python train.py --balance_loss=0.000253 --router_bias=true --norm="rmsnorm" --lr=0.0082 --batch_tokens=32768
Below are experts of layer 4 (counted from 0) of a mixture-of-experts language model. Rows are named router (the router's row for the expert), gate (a neuron's input weights, with its number), up (a neuron's input weights, with its number) and show model dimensions 48-95. Each number is 500 + 50 x the weight over its row's rms, rounded and kept within 0 to 999. Numbers have three digits each.
After each expert's rows: "mostly gets" lists some tokens that are sent to it at least half of the time; "gets" lists some tokens that make up at least twice as much of what it gets as of all text. This comes from a sample of Wikipedia text that the model never trained on. Tokens count by the router's weight.

# expert 8
router:492517552503506604522491507481512631417598539469537503461512615530517520487462560511445526460447433505550405484455557449494409461509604471489523
gate0:516521527545412584450470472496491581492439540610448456505490554546524493606491487598497467519514427526499520556514487525543464554420478505600484
up0:509472454441455475422465439538554572472460513512529547529496518534501533536568508550459560533560549567441578502513514435500440527499442439570442
gate1:447465500488536408515589591488491468582587443515525410527509538524460531549535582390464513530551445497465414478427504463584413539580385542485527
up1:528522494433444577523431418500551514388488517441448605460442430555416451547512545579546504541470554453510621486472508547482566497527581451555497
gate2:468430480475550509505459449488454441518489430490551472485552465470472567462573488492467490525519497418542460487534548451491490522577476532490420
up2:513486469558478520574507511536567475516490521595598482567449460498580475487467488523498455501467506540450541601517513496443567432542470590439425
gate3:454524581488464511457403482564510522403574446517425518527474453513502498489506539477513457430454439509540443468524399464442441522556478456434525
up3:587538559455433490465474455536495517510556538550529526474421435495506532495468529513486467463451466428534484526491459456529507462551521532437592
mostly gets: " a", "In", " in", " during", " In", " throughout"
gets: " in", " a", " In", "In", " an", " and"

# expert 16
router:546447490548528492397441424423410492515452454489552495570446518520537550415476459548522552503467423407481471439545570472517481528557488467588449
gate0:538463646483546537447595479449519431506484467570601453524432502522545440442559551493512467568375403559547531556476462450501483522539491487536516
up0:550484465521522435526463614562523509492542510431523542468414519447462453546394574524530417437509480515470477425444544415533556575588513509447456
gate1:470436517459526397551472581467530535544461433425444564545545510557513532598552440372469371428511501455531491506616595422455542503573447518527501
up1:429433452518494502499497524447394452431510469511468509491489504435437484562465531476508512478495487484487423489550534491461438525463450513485464
gate2:513470446461483537515452544521616577544461508471383390450504506545463519488452538543489493534489455510472523589569424474470476478457623491499639
up2:524437481498568561466575527520579533463464436533476581527461459568507443461459459464518577578491557468534496450550503437504506507454520541565467
gate3:500415495561475502433534430468595455499544484488555485485505511520526407514505537530469496459525544462473455478497519421463490582534528583544498
up3:509477553425477466416560437471596525464443476565470533521434451549489488556436425473541472432579547461498472551482460544502505489495572520507440
mostly gets: " David", " John", " William", " Michael", " Peter", " Robert"
gets: "a", "ie", "i", "o", "ia", "an"

# expert 32
router:455523473465496370338475389479474481525470565486423498539565465549467539428455553542438452524508526439511488509517484535543418593515521420413409
gate0:496474526481498546546492512436565489461509405447517582560542484559480468442488541579491512398516484529516456441488497424543478407506525443504530
up0:493522466449513444537453518471545516507555493526441469466454473533489464525449526538480407526500549473579601517508491541500501555509481592506417
gate1:494513465461518491626397510471559452544439434533514550460453493473518449553510406550522430512553498528574475475475448506474507532546515483511453
up1:518523562496529490565455505512438536441467518469515449596416424494469499571427474518459536482423522451457452468469500550523464559508599480490583
gate2:407431549432503471447462457610427490501597478448502516527501535527589508552406440496571464518465478510523502440564426415470477497468509533554487
up2:511492543450573432500573522434529533557431428521559476478454453394488538406502474442517490486503572393503546624491509446546523488482611448526468
gate3:479494516519503526483449532470539513454589420487596535438503500555543515525493556522556530557586469511630531447475480569560488515447536469562575
up3:536424513557538597510488493503530513605516514456509469480535476526433574421492554502528500520585524453481609446501517386565496491491460453468495
mostly gets: " On", " Of", " than", " Route", " nearly", "On"
gets: " of", " |", " –", "-", " and", " on"

# expert 11
router:502520560501472515442524420555412435474510542494556516594484462479490464557455568477417466537535472449461474650520566497527459492514518520438536
gate0:442478547538473516451480648485584561481563410494523604453491518547490520567492542495560473545492453567543454393491449540417522431422540475475511
up0:475497520490523513520479509462513524554525462441543468582469512475539528463531503442463447391509503419589573585509539440457411530466509518474450
gate1:490417532514462562504519453409519519529484555458669551528505510473472462458469473447453478477570495471455522466517441442459499562534537543542557
up1:458494579462482442521433479546380485484439526451611444499456449421468575488501617485470400463509565532554525611599455520438522467490542458462460
gate2:603557573544512480486522489505503624533520596508482528503508556438457532475543550489453559590497510407458551472504457527556570473563600505470455
up2:535507455571507545569520553498514548551489440484585524463507509443445488429559486556509530515554473458600441472529446467467511533454533567459406
gate3:511510394480503460397541508615475539426536484435503491506493421495500459521489488478456539512467488457542587506490480506590539482453574511472482
up3:536458505562458477569507536569513528539576546505464483455509487566415469544500513476337482549479513432521489483519499573527559478439426492504584
mostly gets: " for", " such", " making", " working", "used", " using"
gets: " for", "ing", " of", " her", "able", " such"

# expert 31
router:450436455446506543437433595536467421486572483501459562605469625517456481588564442527443544440523477570592482539489546524485495489467417448432500
gate0:572448545497511459502501575495456437560464475508562469511556479467506519352497388477473506448540532318540416536550516447487493511494488637458542
up0:447540487437464523490474410474497542467503555543494520488435512534536549564518557577500474538439517632401489463478449579499533599515531403548450
gate1:350513535502496538504499382467571515462535563522555500529566451515428521497564524507558474491452524549549522500485452412473534422498474521473401
up1:509566508414466506530504492572473550571500538569440482496518466500498461420379469520463472530526524604525541515424514503603500557391492432521523
gate2:503519495502479518491486494511545468467553467440454449453417534504431400484563503492499465480427429462511498454555547529539440501489559533417561
up2:450500476529547447472578513459543496549547566489541501478476572432458386490526423521508493392459459379542450488439570535481512540574574418457592
gate3:529426563567493434500528530572466528511545586469568519415522571543522451416480465520476508479515453473518562561479437485531521433520507517465518
up3:456450392454499519501524481535601526568477471555425431485458443594418524500527497441606443566490508536541443484500518612518470549440522451475484
mostly gets: " \"", " m", " [", "\\", "{", " “"
gets: " (", " \"", " m", " b", " t", " h"

# expert 5
router:449499544519481501388433425444525590440479537539495508484554494509513605525465491550475543580450503549492519481545562514476454470554570459571549
gate0:498507590404434544471434464401561537479550527430459540432410520486501429491587440493439513464547543463534478533426549625498485446433492515494444
up0:497520474555436516489405391529470463422518498508433538490487473416536443538599523492519509491454447514523552455527505541634461480470460564504432
gate1:534352582544564560550514487492429482549525531457524523521537557516494538499579510621483631558498477492444448476499413486523518508498499540550405
up1:471483510399496440493402561497475491548449461495487510404465441507567479478435465498492461459553430500541562491464438499444552509567469456523598
gate2:466385481415594440414525560567512420486492464551512469433538589516438510502547491528374473469471591392537409460484524577474509461470473462496427
up2:532574480554397467495451474414421536524394589452549582502470353419535481512496558561524570511461390666430557494483429440508472576559540560497490
gate3:447485480464507489468445471485545519465452500433508466558450605454522458594509569542496538564401522461509388577508438481511514574532504477476407
up3:502436373436479520493465434562500535417439462426523489571444563487491526522573524479438451387465510517560439504486499646428527568400554511505478
mostly gets: " when", " until", " where", " but", " while", " because"
gets: ",", " and", " that", " but", " as", "."

# expert 18
router:445474509485544535433558462435499563453534424463539528579425419515512609491488614480445518412446554451520461554460504449478435502460488548438494
gate0:506544526516440472584481571579398522417424458581452547480407510542549510507548545523442556598446437453481530479511528536431516480449558531458457
up0:496471487552509481420461505513548477523462526469598457552554488481458584528446441480501511572484587479515419519507521431586504406536412519512512
gate1:450457497586544598506514481504477526449506488462445540536489495466470493577505492488499463576436427582466469439555463502465472443449362519498439
up1:468543448508518427479531484444535449427458473516507438517547545487499459528446497396499501479604463531499472567468561416511540455540427470451557
gate2:467407521525440491448539510517470423447462460538525460506547482514566530574439526491512493524482519540488462311523445470492460514447523455407514
up2:519475533445597524467488495516457599456418435623487540402416491485468464471443553454505499510472500516549492474409526549543509563407530504523498
gate3:631493556468503469490483448470568500459465554437520457442535519574457571495512492520483461464441524479500479540552566498574576523521480584493451
up3:489545472483542465548414528422473449458586451550436441499456460446500514545447432441600571558531441533498490474480436568506424371449485424571591
mostly gets: " the", "The", " their", " its", " this", " The"
gets: " the", " The", "The", "'s", " his", " an"

# expert 37
router:474453504561447463531516534450506439586600537469567417475524536591497499512508503543457514488481487583555514509459444555476505447510546466470584
gate0:423571535604566436444496469469468483563492506556437532469479512499470600486501413538404490522490596497548491460518508524457439578444437512402522
up0:568460511420442474499466497490519538503457515517579506516547508500522444483417576460566457416491512479507580517491563470523563525558524464621538
gate1:483550474574548446579471547511607568548428537582540504394476658515561471425452487515512534509527443505517434532534514488442513486513506549521531
up1:482543532468547551477505469482511510428523465480476445542411495495496461465503485473480508402475449528562538535489536513484468442463511500568500
gate2:436434517569450469424470437463528572465510505470448470497442533566454494490542508467504520536435443557558511588459457470551469495518500438508493
up2:448509499471436450450525479522519548481549479381485540494413526499555481516479550522466472535520372457524515600505504442522424540492521409485502
gate3:540433544524523514491624537525582374582523540553526551494476474557485438528577497419541432509468514524473559589459451406496491506482443475492499
up3:520430564388449499475514486553444537556584542540532403458441500597472526548501454557543505599522490393445515525525574494509463520604580383454472
mostly gets: ".S", " N", " Tr", " tr", " Ref", " f"
gets: " N", " f", " s", " S", " F", " V"

# expert 17
router:522614558594457513537466560526518598656601423471379513493415509494564437590474414422528499496478579481509453436403449488584465451488393467423511
gate0:550523442512575496566545581338486534501467489538449536504425526556578537527400534445464543491446427466524529497430456488529537496579468497441538
up0:489445517448455503516422525507470506523459421477445480586456499514551394547528470474491463522487446526539420406422507517543528508419501517511535
gate1:489505572531536459555549539380552550496539496417443642513406499474515498542380529526457594460513513491575506444419410467513547503483543447495477
up1:527583628574438470515474490413489574538463531399452643490524482436602498511377544467452526460458530508527507484499447452449450497516558454485498
gate2:477568459457510412452498466455516580530600589552549499502477457515495575495545480499510496467566495437552518483575470553450532484551470492527502
up2:445478501585603490472465525536515506460576491587527529434536571359489463578547559536478371440570417480414573515466554483520405503509494517456463
gate3:409488482621563419526551624518567510543553485506525443504518524408604423554489556428523551529578503450526497482453532493436541625513537505506630
up3:467477504347418557372390387415453534477470544453457491505491535579574491464510491495548530540451484613499479410562474503574488447494499528521520
mostly gets: " −", "===", " Votes", "–", " ±%", " +"
gets: ".", "–", "===", " (", " ", ":"

# expert 9
router:492491540543489512538588421545529555501454544456494573562471502540494512420536504507468498561500538488447499542527571538465542547439484454567534
gate0:555587501518557579585395547398519432516518488450480522507460530461418432550456559499519487562433454495478527519514478492412391569550523493609451
up0:424482495558528491477587462570480468506470463515511496450530502389584437489524455464486426497506514469486497483446519561530489466492451420429526
gate1:573472439612463457478459456618532561454449444499505434461465513472516561451501488463504473460428466411571572510509415466567524502380612549526548
up1:437542431577538507492581495513508498589562535538463502470442458437424479471496516445399567614477500473484545559528453514536442534480491432521472
gate2:441506464534503468491421560468503500517499519555523535522475482527350507573462476521437483521377560472492449525545497491424481508451546542447529
up2:519529342436535545530474563517535470520422398465469534469471465513451481565380495539539503534419495555508491600470481437487556493484486445515448
gate3:488419459513605516471487552531468569487390461433485480525511419460540458567468554617512487468434499478495550534495460563488502526525489516470465
up3:509477509508376465544507447496473490535452451631532512448495645526514559502461500475513482427482526508434573442547453518555540451488504505477646
mostly gets: " made", " used", " received", " released", " died", " joined"
gets: "ed", " up", "ated", " used", " made", " known"

# expert 12
router:465466412448494479453498501486519545536494493485555448480535428508462498529550502491511502477479521472459556545475523472593533488604522510488457
gate0:400486490486540594498613485536526458469441544560536486480486504418615458474459455489533519512461500516442363551419485485516544524536544525523549
up0:432452557490625526534514545591440578511550469537566546393483518451429543481520460461477426462458492463515375511430521499521553358511308523503561
gate1:515537479508523435550524512467507545463485465510516488422474399510497502542537594451493473435499532497596440577545508532410537471505613466535436
up1:509405440458552496423566504453422535471481590412464505504598481452489520493437398490474520522538542516480616535414488499600402446525545505503521
gate2:507511492470576556482511483598492535560519504456551423553434567481437501504463506443508447493543525458533545412491452522521499502551502549510560
up2:570526555397510595510535420497459529565592456515479513628472524478448556455618521490438500418520455559479513494479565561437638486546468431526514
gate3:453526429421535551503506406572471524507472456531518512590538437511443459536413526536465559507468454525629531526505522521493464560505515537516494
up3:450470503480439501501498494514498564661367459408538498520521528495522506453519507417456484533485488587596540513581528542562451446428476469533514
mostly gets: ")", "ski", "ović", ".)", "lav", "ić"
gets: ")", "o", "i", "at", "al", "a"

# expert 19
router:536474545491508443473420497435540434523450493507476464498428470515610375602484540512532453444485416544509459491501433418466517538554491519505456
gate0:566444501523549501492511490429527460540562520546478482507543511540583496446447516577493506531433441499445499527463423393482508605512476581520510
up0:568476488485548538508472453473484376589532533573368421527476452542555479398431548487434493548544481491444497507512376509522452591473397547557536
gate1:488487601498475562644597578436506491423527467519597502505512463450542556549525555438457464579506503493499574568510496405533482521482504461518526
up1:498517477517503384590503479495482512533451544479451487435424558547470486441443433484635515474556424578443475416542552446422416501474481458482567
gate2:497445412477521456455407538521571520552462451477588454512487534491476466569388521516502479495456388462495419571575505468524488543504534496492548
up2:462434400463527424482450478453548442463476412509504419517528539508489518442441522471497476482501467434435444541557510481417490531444543480537559
gate3:457439504424514527561447539524397504558552513501478589561514500517464410468541613467435511492505554597526530526496472512490518501585521490501497
up3:560563503528587484481531474490571466545489536570510617385529395357521478555543458512563570396492605532512470446468492559490453482553482601471400
mostly gets: " Bir", " Queens", " New", " Puerto", " Prince", " Boston"
gets: "-", " New", "and", " South", "at", "n"